python train.py --num_hidden_layers=12 --experts_per_token=3 --hidden_act="swiglu" --router_score="softmax" --n_groups=8 --norm="rmsnorm" --batch_tokens=[32768, 65536] --dataset="wikipedia_en"
Below are experts of layer 3 (counted from 0) of a mixture-of-experts language model. Rows are named router (the router's row for the expert), down (a neuron's output weights, with its number) and show model dimensions 0-31. Each number is 50 + 15 x the weight over its row's rms, rounded and kept within 0 to 99.
After each expert's rows: a language model's description of what the expert responds to. This comes from a sample of Wikipedia text that the model never trained on.

# expert 14
router:54 43 65 48 49 40 63 65 51 36 33 28 44 58 35 50 30 74 48 45 58 36 21 42 44 45 39 33 28 64 67 46
down0:32 54 44 59 59 60 55 68 42 53 34 76 24 44 26 72 17 46 52 34 51 69 80 54 55 52 65 46 56 49 27 31
down1:69 39 50 59 50 28 62 41 61 54 22 40 48 49 61 10 48 48 47 63 57 43 28 49 31 38 67 37 25 27 69 28
down2:56 44 77 89 21 38 47 55 63 29 51 55 42 54 26 62 36 54 51 47 38 24 51 55 43 43 64 41 57 63 74 47
down3:65 55 66 70 49 36 69 24 33 43 39 55 29 41 60 87 69 40 35 39 81 61 45 59 47 54 55 43 64 63 74 48
down4:52 59 62 67 38 55 45 49 76 56 46 40 46 68 70 30 65 39 44 59 45 70 54 52 50 30 41 59 36 44 63 23
down5:44 40 53 46 49 14 44 20 79 37 31 50 58 64 38 70 42 31 52 50 76 46 42 38 78 30 31 14 43 47 32 27
down6:45 44 63 34 72 51 67 53 57 52 21 59 54 41 62 74 24 57 63 48 52 38 60 45 56 52 47 57 55 70 41 78
down7:58 65 41 52 45 75 67 73 61 63 55 52 46 62 69 47 45 17 83 34 63 53 24 60 42 49 37 27 65 60 55 55
It responds to: Mixed fragments, clause links. Commas and clause links like but, until, announced; also name pieces such as an, Da, Bre, Nan in personal names.

# expert 11
router:33 36 46 44 56 56 31 56 42 55 40 24 67 43 32 41 54 74 19 53 57 70 84 33 40 66 57 39 53 29 60 55
down0:54 71 52 40 71 36 52 67 49 55 37 55 58 45 54 20 53 60 39 63 61 47 28 59 70 49 49 28 50 48 52 27
down1:55 28 53 63 38 56 37 30 53 68 50 24 52 55 82 29 57 39 48 44 72 68 53 38 16 43 89 71 33 35 48 63
down2:41 72 39 55 57 34 40 32 57 60 88 36 57 48 53 62 70 68 54 41 62 39 70 54 63 54 25 49 36 61 64 69
down3:59 75 52 34 49 41 66 40 77 45 55 44 77 45 40 44 66 38 58 47 39 67 28 30 57 27 39 40 40 46 78 58
down4:43 37 86 24 64 56 58 36 58 23 36 45 29 74 49 52 51 53 52 46 50 30 41 45 60 57 41 36 81 46 25 60
down5:39 40 57 39 36 80 43 67 68 64 59 80 54 68 44 39 49 53 37 53 24 43 65 67 41 25 47 53 53 36 68 41
down6:48 46 49 60 49 23 85 74 54 42 47 57 58 64 44 33 23 37 31 45 58 61 37 80 53 54 60 63 54 47 65 58
down7:43 47 43 54 69 44 67 47 46 69 55 54 73 08 54 46 57 61 63 67 65 71 37 36 87 56 51 68 61 38 37 36
It responds to: Name and word starts. First pieces of proper names and foreign words, especially G (GR Yaris, Gneiss), given names like John, Robert, David, and Thai script.

# expert 37
router:46 52 41 72 50 14 34 57 33 38 42 46 55 87 56 50 48 64 49 30 42 43 38 52 45 60 43 47 70 32 61 39
down0:38 32 40 67 20 32 53 70 64 52 89 45 61 45 44 34 09 33 57 57 44 47 60 49 64 72 54 65 39 31 31 44
down1:53 31 37 64 47 69 75 59 38 30 47 35 58 46 42 35 42 60 55 60 65 53 45 45 37 76 57 40 49 47 43 37
down2:40 52 61 55 81 58 37 47 26 37 50 45 49 48 66 49 53 58 59 71 19 61 48 56 30 62 74 49 52 40 54 43
down3:43 45 49 73 62 40 51 58 74 36 74 44 51 46 49 71 61 31 60 55 44 94 63 56 52 61 41 56 61 57 70 29
down4:75 47 49 73 48 59 69 37 44 37 22 44 87 54 64 56 71 54 48 49 45 42 45 64 26 44 72 36 57 56 56 64
down5:36 44 49 62 52 52 39 40 18 77 48 31 41 49 64 82 63 30 45 40 33 63 43 49 64 36 35 47 52 39 70 51
down6:59 56 54 68 80 08 41 32 51 44 42 22 32 80 60 47 56 46 51 14 53 58 66 74 47 65 49 66 45 70 34 23
down7:68 54 53 33 62 54 34 45 40 08 51 42 56 46 61 47 48 32 71 57 47 43 45 41 72 27 51 34 66 46 30 65
It responds to: Common nouns and connectives. Ordinary content words after the, a or and, such as part, member, role, high, even, and sentence-opening However.

# expert 53
router:62 77 56 58 47 40 58 59 31 56 38 55 46 25 44 18 82 43 62 50 70 70 27 30 46 68 41 34 78 66 55 63
down0:53 68 46 49 56 40 44 26 43 54 41 63 62 63 71 61 42 58 88 62 65 38 24 73 59 58 32 49 28 31 43 51
down1:61 35 38 56 50 43 28 48 75 67 61 35 41 63 53 23 68 62 58 31 50 56 43 56 57 53 19 43 74 40 46 50
down2:53 30 32 27 15 53 62 53 52 49 57 08 60 81 35 40 40 35 30 55 22 42 47 75 63 43 65 45 36 49 57 54
down3:67 54 35 35 40 58 48 74 51 46 64 31 66 31 26 44 42 47 66 64 64 23 72 49 59 55 39 49 72 44 50 37
down4:30 48 86 30 74 29 48 66 55 40 66 21 52 35 68 31 43 47 07 42 66 42 63 57 18 49 56 47 47 32 57 32
down5:43 57 60 34 52 60 51 39 61 41 68 27 59 30 39 55 65 49 30 64 34 73 35 36 46 43 47 53 50 16 50 70
down6:36 60 37 33 76 38 45 78 62 31 75 52 38 63 32 50 29 43 43 10 41 60 32 58 50 81 64 49 53 54 35 65
down7:28 40 50 52 35 41 50 28 59 69 50 37 47 38 55 35 51 40 73 70 57 48 51 52 54 69 94 72 45 31 85 50
It responds to: Commas and =. Commas after names or items in lists, = in page-title headings, and prefixes like sub, dis, pre; also LaTeX-heavy passages.

# expert 43
router:51 17 68 70 40 45 53 50 21 20 67 39 37 45 57 55 41 41 64 21 41 31 57 43 44 77 52 54 26 67 57 62
down0:47 52 32 59 57 28 55 61 21 55 64 37 30 30 50 53 44 46 63 65 76 53 43 80 64 45 30 54 76 64 32 60
down1:55 83 58 36 40 48 67 60 42 42 28 51 63 55 32 55 55 60 30 76 66 72 48 60 50 55 43 53 78 57 53 38
down2:57 59 29 58 19 57 72 52 33 22 64 45 53 32 65 39 60 47 55 57 41 43 46 36 44 44 44 59 43 52 30 65
down3:16 62 38 44 53 36 48 44 55 35 21 34 54 29 32 53 59 37 72 32 58 67 48 47 60 66 77 58 21 76 49 50
down4:64 50 45 66 24 70 54 46 29 61 33 68 45 57 44 47 49 42 38 72 72 42 41 57 47 75 47 98 46 33 82 47
down5:43 49 55 57 61 34 57 70 24 49 55 72 33 39 42 57 28 73 45 46 68 35 54 58 45 41 64 56 49 26 59 44
down6:55 51 42 40 50 69 48 60 53 60 45 36 25 36 61 47 55 13 52 72 58 41 57 48 30 31 41 78 64 46 49 42
down7:41 65 67 40 71 75 27 45 34 47 45 37 59 57 47 63 52 59 15 65 45 45 39 32 73 46 36 67 52 47 41 67
It responds to: Was/were in biographies. Forms of be after he or a subject in biographies, such as was, were, been, became, served, being, found.

# expert 39
router:41 70 27 58 35 26 62 51 49 42 26 47 53 36 38 73 21 81 37 67 71 60 60 66 30 28 41 41 35 39 33 59
down0:56 52 51 24 49 37 20 64 62 49 53 52 32 52 40 51 27 40 50 34 34 37 34 49 51 43 72 51 60 45 37 26
down1:66 80 64 51 58 52 36 48 64 31 39 33 48 65 36 48 31 39 32 29 62 69 49 39 42 69 45 54 32 32 56 75
down2:51 43 67 48 80 42 57 28 34 59 42 27 41 28 61 53 82 32 40 59 82 54 44 33 30 70 59 57 68 42 68 46
down3:51 61 51 52 61 57 40 58 43 56 50 31 46 67 49 65 52 77 69 58 49 64 48 46 72 22 54 61 29 36 23 63
down4:43 51 18 61 47 34 28 66 36 43 47 46 52 48 39 71 37 47 57 62 56 27 53 83 45 62 55 35 28 46 53 75
down5:50 68 57 72 47 59 22 64 35 77 34 58 39 53 63 61 41 47 35 47 45 74 53 57 56 56 35 66 72 48 84 54
down6:78 60 33 65 45 53 59 41 67 61 80 60 41 36 21 18 35 29 42 66 50 44 47 41 38 60 53 38 62 66 27 51
down7:35 55 76 61 66 55 47 41 54 59 67 37 51 63 59 45 35 72 81 52 40 32 61 58 48 46 45 64 36 59 53 55
It responds to: Mid-word syllables. Middle or ending syllables inside words and names, especially ul, ard, ler, ator, ster, as in mullet, Tulsa, Chordata, visible.

# expert 49
router:36 38 38 38 32 59 44 33 52 49 43 43 59 28 40 40 51 61 45 44 51 53 85 44 18 47 53 47 30 28 43 70
down0:62 61 49 59 52 68 51 44 40 33 47 34 17 55 39 46 62 63 80 78 41 39 58 75 51 64 57 43 64 89 65 67
down1:58 52 47 63 62 38 46 49 94 54 59 44 63 49 34 29 47 47 48 54 58 53 47 60 66 52 22 62 40 32 66 43
down2:33 48 41 40 57 48 69 38 41 50 49 39 22 51 42 23 47 50 45 65 67 50 55 55 36 55 33 65 61 31 52 49
down3:75 59 45 40 57 46 54 46 56 81 53 58 40 34 31 41 71 65 56 48 27 37 47 52 33 88 65 60 74 38 45 44
down4:61 63 32 00 42 41 45 43 36 56 47 45 66 78 82 55 32 60 56 52 59 37 53 47 38 54 42 62 72 52 69 34
down5:36 59 49 61 55 54 33 48 49 51 49 78 34 53 55 62 27 52 22 24 68 79 24 45 80 21 35 75 43 30 46 46
down6:39 46 35 46 80 03 50 53 64 43 53 37 48 68 48 53 49 38 68 57 38 76 41 60 64 64 61 80 54 35 42 43
down7:52 69 34 49 54 72 50 67 63 56 57 65 55 38 36 68 24 50 51 35 43 47 73 41 90 37 40 52 47 44 67 51
It responds to: Name syllables. Middle syllable pieces of foreign names and place names, such as lu in Tamluk, wi in Świebodzin, ban in Kuban.

# expert 10
router:50 45 69 40 48 70 13 41 53 52 60 82 28 58 63 46 52 46 38 46 64 32 79 43 62 36 72 43 58 53 32 32
down0:49 46 56 52 51 61 48 48 61 57 75 52 48 27 00 43 43 63 40 09 66 45 66 35 26 82 63 41 54 63 68 19
down1:43 36 55 60 27 46 34 49 15 29 59 57 38 41 40 80 52 61 38 66 48 25 69 58 50 42 46 53 48 50 42 66
down2:73 24 52 29 37 45 56 35 42 56 76 42 40 50 64 44 58 58 32 25 54 35 43 54 51 42 83 59 45 31 32 60
down3:53 42 52 45 78 31 45 41 26 48 42 59 40 60 59 35 44 14 80 36 55 49 32 52 33 38 52 53 27 55 37 32
down4:59 50 51 31 46 59 46 13 24 51 54 63 66 35 31 46 52 50 55 27 52 37 58 64 76 33 30 58 38 52 42 78
down5:53 33 46 46 72 27 26 42 57 63 52 38 19 81 26 55 40 46 68 56 37 46 56 42 38 35 54 32 52 47 50 57
down6:66 78 31 75 52 36 77 16 37 39 61 44 29 41 42 32 53 17 65 50 55 28 49 35 80 67 37 57 35 67 53 52
down7:63 65 54 63 50 36 73 40 74 39 63 50 56 69 55 57 37 59 69 72 33 75 45 51 44 66 73 46 34 69 38 56
It responds to: Leading digit 2. First digit of numbers, mostly 2 starting years like 2014, plus word pieces cor, vis, é in Incorporated, cornices.

# expert 21
router:58 31 50 52 66 67 64 35 71 44 71 45 47 58 35 51 35 41 67 78 40 56 42 68 59 94 24 36 56 73 63 42
down0:28 51 48 31 67 47 55 89 38 72 60 50 54 47 37 31 36 37 60 59 55 49 38 70 71 58 34 74 18 26 56 70
down1:30 80 72 41 76 81 44 46 65 58 70 29 37 49 52 48 55 51 23 32 63 51 38 62 53 34 63 61 29 62 18 34
down2:56 36 37 55 16 70 61 58 74 50 65 73 60 78 42 47 48 77 43 50 50 15 29 73 71 64 63 61 70 25 45 51
down3:64 53 53 38 61 75 60 49 32 66 17 47 40 64 41 62 30 71 36 40 28 52 49 35 56 45 38 47 51 58 53 28
down4:13 35 45 53 73 46 67 57 31 35 52 58 65 51 31 65 65 50 56 45 44 49 50 30 56 45 66 46 66 47 61 61
down5:67 81 38 26 34 38 28 55 33 44 48 72 52 48 51 34 58 27 71 49 36 57 31 64 37 60 40 51 65 58 64 73
down6:66 39 64 23 41 50 44 50 34 35 39 31 69 58 51 45 25 53 62 62 43 60 19 77 50 48 76 45 68 31 47 45
down7:36 37 27 83 82 40 47 55 54 68 44 49 40 51 37 41 40 39 53 50 62 48 35 39 66 45 42 42 67 35 43 46
It responds to: Word-final suffix pieces. Short word-ending pieces closing names and verbs, such as -ed in Preceded, Gwynedd, -i in Irani, -se, -um, No in Nopal.

# expert 23
router:40 58 74 16 32 53 51 72 37 54 33 50 25 56 24 57 27 38 55 62 13 50 57 36 40 70 24 44 31 20 45 74
down0:51 16 61 29 64 64 49 27 39 51 54 39 57 52 60 47 77 28 68 40 50 50 33 41 42 50 45 50 31 54 56 49
down1:49 25 42 52 57 37 58 61 54 49 79 43 68 61 37 71 26 53 33 54 33 70 60 46 75 46 64 48 63 41 30 40
down2:69 47 50 66 42 86 28 56 43 33 75 37 57 35 61 53 31 54 72 36 66 38 66 50 65 53 72 78 62 38 25 52
down3:55 40 42 71 64 61 55 93 34 60 46 56 49 52 24 41 71 74 64 41 46 51 52 50 54 72 37 37 61 47 64 56
down4:64 53 54 59 41 47 41 46 40 44 54 62 34 71 48 67 69 53 46 33 42 53 56 35 66 59 51 40 50 78 60 44
down5:32 45 47 61 36 44 54 52 68 83 49 48 49 60 49 71 29 56 53 49 42 68 35 57 51 72 30 39 35 34 38 50
down6:62 61 43 51 62 56 76 43 36 76 33 55 58 32 47 58 48 51 62 52 65 22 47 58 53 48 42 48 35 75 54 17
down7:28 30 58 55 81 66 60 45 35 26 46 53 22 62 48 35 48 48 18 62 38 66 48 48 33 36 56 43 27 50 64 50
It responds to: Verb endings, auxiliaries. Verb suffixes ing and ed and auxiliaries is, are, has, have, be in running prose, as in picking, garnered, is located.

# expert 8
router:48 44 39 47 77 55 44 49 29 52 64 60 62 83 36 13 78 66 36 69 66 28 23 36 75 61 31 55 34 59 56 57
down0:31 49 54 46 47 37 86 40 44 50 48 46 30 56 52 43 29 31 50 42 57 29 43 33 59 64 53 42 76 38 26 42
down1:37 57 83 42 56 41 44 40 58 40 84 41 32 54 39 41 71 47 61 59 45 63 59 40 67 45 55 20 39 30 43 50
down2:44 72 37 31 61 48 22 37 53 59 51 36 59 44 57 40 57 70 42 37 41 39 27 50 58 39 66 33 65 56 69 42
down3:46 52 27 47 21 51 49 38 53 30 60 51 53 61 50 63 43 56 53 37 35 61 34 26 55 63 31 42 40 39 70 69
down4:39 51 61 72 46 48 47 63 43 56 32 27 46 58 42 71 57 26 50 60 41 28 18 53 47 56 65 15 55 81 57 54
down5:44 45 58 51 41 39 61 29 45 37 37 28 64 60 43 75 63 33 40 32 64 44 39 62 54 54 63 50 69 40 58 67
down6:31 34 55 41 66 46 62 36 47 33 77 29 72 45 17 31 43 68 64 35 58 57 40 36 81 57 25 75 77 55 71 39
down7:59 47 53 81 37 53 66 66 30 29 36 57 52 53 28 42 74 44 35 66 52 47 34 43 42 43 52 42 38 55 72 48
It responds to: Sentence-ending punctuation. Periods and commas closing a sentence or clause, often right before a line break or heading, including )., ". and ",.

# expert 33
router:32 65 31 63 28 63 74 52 42 41 64 68 68 37 47 71 58 34 49 68 57 26 55 41 67 56 45 71 42 59 52 61
down0:50 52 51 37 41 82 40 30 44 19 46 72 71 38 54 56 25 55 74 42 49 26 37 63 75 45 67 37 56 61 45 60
down1:63 43 59 77 68 64 41 63 61 45 61 39 44 43 57 58 30 55 68 66 65 65 36 59 52 58 37 33 55 45 48 86
down2:57 45 06 74 55 46 45 51 64 75 55 33 64 47 76 44 72 77 51 52 37 40 44 49 59 52 65 55 44 53 39 71
down3:68 76 24 50 51 52 67 37 42 44 37 52 57 58 40 44 29 28 52 57 84 56 42 54 38 31 39 54 54 53 51 46
down4:30 40 39 58 49 62 51 45 30 45 40 58 48 11 65 19 51 29 72 40 60 60 58 77 35 15 50 58 63 32 70 41
down5:30 62 28 55 62 52 59 55 91 42 64 57 40 45 58 58 46 49 57 52 43 41 65 48 27 60 69 56 58 62 62 45
down6:42 52 41 54 52 28 47 52 45 23 64 57 64 70 42 42 53 19 30 86 61 62 54 60 31 31 63 33 52 46 42 33
down7:56 75 64 83 51 51 71 56 29 60 42 56 50 44 72 53 57 34 68 56 57 38 39 47 42 41 58 51 46 47 57 64
It responds to: Hyphens and list dashes. Hyphen tokens, mainly line-initial list bullets in infoboxes and cast lists, plus hyphens inside compounds and ranges like lesser-used, Al-Tabany.

# expert 1
router:54 51 38 74 61 68 59 30 65 28 12 62 23 69 31 58 66 46 23 51 55 39 38 75 46 60 60 49 60 48 41 63
down0:66 58 34 40 64 49 35 46 63 67 47 69 54 44 79 68 40 45 48 27 44 48 27 61 58 51 38 57 52 28 38 14
down1:56 55 46 59 55 48 46 54 59 77 23 53 75 48 35 19 54 54 70 46 49 44 64 45 53 64 45 60 49 62 86 49
down2:66 51 59 40 37 31 56 62 63 45 40 45 46 49 62 38 26 60 64 33 54 62 42 67 46 40 60 30 47 51 66 64
down3:57 36 59 45 36 47 64 56 60 21 55 40 64 70 36 35 31 15 37 49 71 20 94 54 40 45 41 26 46 30 71 54
down4:48 79 76 19 49 58 41 38 40 83 61 49 62 56 37 75 08 41 57 38 32 28 47 53 57 42 63 46 30 52 43 65
down5:53 52 43 58 71 26 43 61 33 61 30 28 42 54 18 48 62 69 71 78 38 21 41 55 30 45 42 49 37 57 34 24
down6:83 43 51 23 22 60 57 65 59 69 45 32 59 37 61 35 76 46 58 63 68 38 47 62 55 15 38 33 47 38 20 45
down7:49 65 51 44 32 50 61 34 65 62 69 68 67 61 42 69 38 46 27 49 40 34 53 63 42 53 59 54 59 31 41 50
It responds to: Semicolons and separators. Semicolons and other separators between list items in credits, discographies and sports tables, such as ;, |, ); and closing brackets, plus but and however.

# expert 40
router:44 25 59 56 70 50 32 79 36 40 68 54 72 51 77 38 71 55 67 20 32 41 27 72 70 40 57 55 66 69 33 45
down0:32 55 56 51 37 66 49 69 38 66 69 42 30 71 19 67 54 35 00 90 77 56 31 60 61 55 34 41 65 69 62 67
down1:62 53 63 45 68 48 52 47 54 21 21 46 58 61 28 63 41 65 29 50 31 59 25 52 38 58 64 60 71 63 74 45
down2:82 68 65 38 63 69 58 58 58 37 44 40 30 58 44 46 47 55 53 63 35 51 54 59 54 52 25 36 55 38 49 69
down3:53 41 32 42 57 33 57 53 57 48 71 46 34 80 38 23 40 49 58 74 33 40 79 60 05 37 46 42 46 39 63 41
down4:71 74 35 51 62 56 62 33 63 60 58 48 58 38 38 64 38 41 80 39 52 59 52 63 49 70 23 60 72 50 57 38
down5:50 27 39 72 75 30 37 50 72 61 59 33 59 37 57 43 29 48 33 22 52 38 38 34 57 34 26 68 57 66 52 34
down6:53 85 45 43 49 55 50 47 65 41 68 51 28 60 38 55 49 35 72 71 39 64 52 13 52 57 59 11 27 34 52 50
down7:24 70 61 36 34 53 76 46 51 45 57 70 24 35 71 24 63 59 36 48 30 16 50 33 50 64 55 89 82 45 52 46
It responds to: Spaces before numbers. Standalone space tokens in tables, lists and dates, usually after a pipe, comma or colon and before a number, e.g. "Leg 1".

# expert 0
router:52 42 41 44 61 44 46 50 73 46 52 47 64 42 52 54 36 52 57 69 45 37 39 38 76 37 50 57 40 33 39 51
down0:32 37 67 60 48 44 64 30 56 16 62 31 54 30 46 33 53 62 66 43 39 42 45 36 48 46 46 27 44 43 32 58
down1:42 46 48 55 41 50 42 41 36 72 26 42 49 88 59 28 62 79 54 29 29 58 37 50 56 40 30 66 22 66 66 74
down2:40 48 67 38 76 57 30 38 39 74 67 44 56 36 43 44 46 73 63 58 62 35 36 46 48 66 32 56 55 48 64 58
down3:60 61 52 62 53 71 43 70 25 57 67 46 59 21 41 70 45 47 35 53 78 82 60 10 59 44 26 48 75 40 39 59
down4:23 47 46 48 45 53 81 46 75 35 41 47 55 06 40 38 62 57 61 35 66 77 76 50 35 58 67 58 39 44 64 39
down5:12 65 46 53 48 29 34 57 70 11 49 51 49 38 54 44 47 61 25 39 57 43 51 62 65 41 52 67 61 42 48 53
down6:25 30 40 50 56 67 43 28 42 44 65 49 54 59 50 31 28 49 65 61 38 63 65 62 53 50 41 24 67 67 36 46
down7:61 33 41 45 71 44 61 49 46 41 50 21 50 66 60 51 43 54 53 57 90 38 38 53 37 24 58 14 47 65 48 60
It responds to: Date spaces and dashes. Spaces and en dashes between month names and day numbers or in number ranges, plus the relative pronoun that, e.g. June 10, 12–14.

# expert 35
router:66 29 27 59 79 45 60 54 50 74 83 45 46 83 71 78 70 72 56 35 42 38 65 59 71 65 39 37 55 68 67 34
down0:71 55 60 36 54 53 41 36 29 44 66 69 56 91 45 44 96 31 64 52 45 54 34 39 52 46 60 41 49 57 45 31
down1:42 47 68 46 53 74 36 80 46 70 49 39 35 61 56 59 54 68 60 41 44 54 38 54 59 45 34 46 52 98 54 50
down2:35 30 61 51 52 30 70 31 56 33 24 63 62 41 79 56 28 12 61 30 56 69 52 38 62 40 45 39 43 42 51 62
down3:52 56 57 42 51 36 15 48 52 15 57 27 33 43 24 64 46 53 50 34 53 55 55 43 51 52 06 65 39 49 70 19
down4:63 64 50 47 55 54 72 47 46 35 66 50 65 54 34 52 51 68 25 66 48 58 74 53 48 50 43 38 61 55 41 47
down5:66 45 58 64 38 64 21 32 79 46 63 77 63 54 62 38 43 77 31 56 47 53 45 30 58 55 65 46 77 63 68 37
down6:60 48 62 68 39 54 57 47 72 41 78 60 32 73 28 45 60 33 32 51 57 58 70 63 59 18 48 48 44 29 54 55
down7:55 83 43 63 31 36 81 39 48 42 80 43 45 23 45 56 52 31 41 56 23 44 10 70 52 43 36 47 44 46 62 20
It responds to: Determiners and This. Words after the or sentence start such as this, which, first, new, same, former, plus capital M word-starts like Mex.

# expert 7
router:41 57 65 42 48 49 63 45 67 48 37 75 31 42 57 40 66 50 63 19 44 41 55 40 51 42 82 43 48 61 63 68
down0:67 68 41 46 50 23 48 24 46 65 44 56 28 56 44 44 57 56 69 57 63 82 35 31 62 39 29 47 61 50 70 68
down1:64 47 29 66 60 44 71 55 22 25 35 57 19 60 61 59 49 43 43 56 32 25 39 66 36 33 61 46 65 27 45 43
down2:69 60 58 34 40 68 54 40 63 44 42 50 31 62 40 72 37 61 41 34 53 58 52 78 44 60 57 45 43 55 42 55
down3:46 53 58 42 54 35 56 59 57 57 43 50 45 55 71 51 38 53 40 25 51 69 21 80 64 28 44 64 56 42 86 28
down4:38 47 33 74 46 44 63 21 56 73 43 35 62 36 49 54 47 59 49 44 64 35 32 48 46 39 46 33 75 65 56 54
down5:30 30 66 32 67 48 59 41 41 32 77 35 23 40 65 49 47 46 60 53 53 41 59 74 31 32 34 48 30 45 46 54
down6:49 51 66 36 43 44 49 47 25 49 54 40 45 39 29 63 77 65 67 40 54 54 94 64 60 76 14 48 65 56 42 71
down7:44 54 56 52 21 57 29 41 40 56 61 68 71 32 63 39 48 73 32 36 65 57 56 65 64 35 42 59 70 76 03 45
It responds to: He/she, film, chronology. Sentence-opening pronouns he, she, He, She, and nouns like film, album, record, plus chronology in music infobox headers.

# expert 25
router:24 49 48 63 65 33 70 60 45 46 66 79 33 60 27 61 58 49 51 35 32 37 68 55 33 42 72 65 61 55 73 54
down0:51 24 41 41 63 43 43 43 32 73 00 33 44 50 57 30 73 49 89 52 55 47 65 57 42 53 29 46 26 55 44 47
down1:57 61 61 33 46 29 35 30 46 58 58 42 75 38 73 51 39 54 67 55 55 45 61 66 68 67 23 38 48 56 45 43
down2:34 46 76 73 56 73 46 39 29 52 67 63 46 12 42 29 61 38 37 73 46 37 29 56 28 42 44 57 44 18 55 72
down3:67 42 45 40 48 58 60 52 52 44 54 40 26 33 60 25 21 36 59 63 53 66 55 69 35 23 78 41 59 56 44 31
down4:41 41 41 41 66 33 66 41 42 78 38 67 72 41 71 32 42 59 59 57 54 51 57 60 41 32 46 53 35 44 40 39
down5:43 42 56 51 48 25 60 64 43 59 42 20 20 58 53 87 27 31 61 30 71 31 48 40 52 44 74 35 62 46 61 76
down6:57 65 56 62 42 57 57 46 35 36 33 55 50 34 36 51 55 68 51 42 34 28 67 48 36 28 43 70 52 49 62 58
down7:53 63 35 52 71 48 65 54 62 50 53 47 60 57 62 62 53 30 57 44 42 52 62 42 33 49 56 44 37 61 36 49
It responds to: Place and nationality words. Geographic and nationality words after the, of or in, such as United, American, West, North, German, plus Thai script pieces.

# expert 29
router:63 48 66 50 44 51 51 41 55 40 37 67 43 63 46 60 74 57 16 78 56 36 45 66 36 88 71 49 48 64 58 58
down0:60 71 38 49 57 57 44 47 40 59 41 44 64 29 33 66 68 89 75 62 71 46 30 43 35 50 32 67 57 45 59 39
down1:50 29 52 77 77 38 70 49 32 44 36 47 42 60 36 62 82 43 52 60 34 24 30 80 47 68 35 55 66 25 65 17
down2:55 38 56 66 74 39 36 49 32 28 66 55 23 55 70 68 41 35 66 66 40 67 67 42 49 53 41 48 86 62 53 54
down3:40 62 39 46 59 74 62 65 61 33 44 66 43 61 38 68 50 35 67 46 35 53 49 38 44 57 28 59 60 65 92 58
down4:57 70 53 68 41 37 56 24 68 55 65 42 41 47 19 47 49 62 40 50 67 49 72 24 62 46 47 36 67 41 44 50
down5:27 36 40 59 60 64 30 55 22 64 34 61 57 45 34 30 50 62 40 88 46 44 40 44 56 37 31 66 62 40 49 58
down6:58 56 39 43 39 66 41 51 52 19 54 44 61 60 43 61 39 66 46 47 84 61 52 78 66 28 36 55 25 53 79 40
down7:52 41 69 51 27 63 89 42 34 59 47 77 34 56 50 42 51 76 56 81 41 69 58 55 32 54 50 23 39 70 39 54
It responds to: Table cell pipes. Pipe characters separating cells in markdown tables of election results, squad lists and sports statistics.

# expert 18
router:44 25 44 42 24 66 65 54 38 70 35 52 49 26 56 47 37 18 45 55 65 52 50 69 62 69 56 42 27 30 53 22
down0:62 25 38 36 58 37 43 53 22 22 60 66 46 43 34 46 68 62 72 62 55 87 56 68 32 43 61 46 77 72 35 39
down1:76 34 66 53 49 62 39 52 73 68 54 68 62 53 67 59 58 41 67 36 49 25 59 55 23 62 39 55 32 71 30 15
down2:57 52 55 41 52 48 26 80 38 62 44 77 46 55 40 36 59 53 49 41 33 55 28 57 57 72 47 80 93 47 46 52
down3:67 66 53 69 55 60 65 67 70 26 48 68 37 52 31 62 53 45 68 23 71 47 59 55 56 31 47 28 44 50 20 63
down4:57 61 35 51 69 41 28 72 52 52 40 68 71 40 75 54 44 44 62 56 28 58 59 50 60 70 44 60 47 21 61 54
down5:35 50 53 27 48 27 42 56 43 11 33 78 59 62 65 39 55 35 47 47 47 53 22 51 33 44 63 53 27 50 54 42
down6:49 35 54 53 42 47 47 54 73 12 33 37 38 58 54 64 84 69 38 51 62 58 39 27 26 65 77 38 65 31 51 40
down7:39 70 43 51 43 58 45 49 29 15 40 42 57 47 71 74 70 25 33 56 69 59 45 62 46 30 73 43 64 65 40 66
It responds to: Romance-like name endings. Word-final pieces of foreign names and words, especially -al, -o, -la, -ra, -ella, e.g. Faisal, Jerónimo, Manila, Centro.

# expert 30
router:59 25 72 34 56 24 22 41 60 76 73 64 47 32 66 58 17 38 54 53 43 44 36 68 65 43 60 50 53 32 57 72
down0:43 60 64 20 36 68 26 36 49 41 67 59 54 57 58 39 49 53 76 24 46 48 44 69 60 27 23 72 43 45 46 40
down1:62 26 42 49 70 40 45 42 57 30 31 51 30 44 66 40 36 49 60 44 53 57 57 42 74 21 44 55 19 49 51 40
down2:54 52 30 67 33 43 58 76 47 30 63 48 85 08 41 55 41 63 72 31 33 52 39 44 38 47 59 62 80 44 24 37
down3:31 55 45 33 55 42 39 31 60 53 65 62 54 42 38 55 50 20 35 26 28 36 46 42 33 67 00 54 38 30 37 44
down4:33 66 57 71 45 51 53 52 26 48 36 41 38 44 54 53 81 51 63 44 49 73 39 67 51 33 39 46 54 28 61 51
down5:59 87 44 39 34 55 51 51 59 71 52 33 76 57 53 75 44 67 57 26 65 55 49 76 56 12 60 79 60 35 59 46
down6:42 62 56 35 34 54 40 38 47 22 64 17 28 31 63 53 49 78 54 44 60 51 81 62 08 77 37 42 65 52 44 50
down7:46 72 57 35 76 48 32 44 48 52 36 52 51 59 54 25 55 42 72 47 61 41 59 47 50 53 59 55 32 46 23 45
It responds to: Verb and noun stems. Word stems awaiting suffixes, such as comp-, attend-, enjoy-, Dur-, plus all, debut, and spaces between numbers in tables.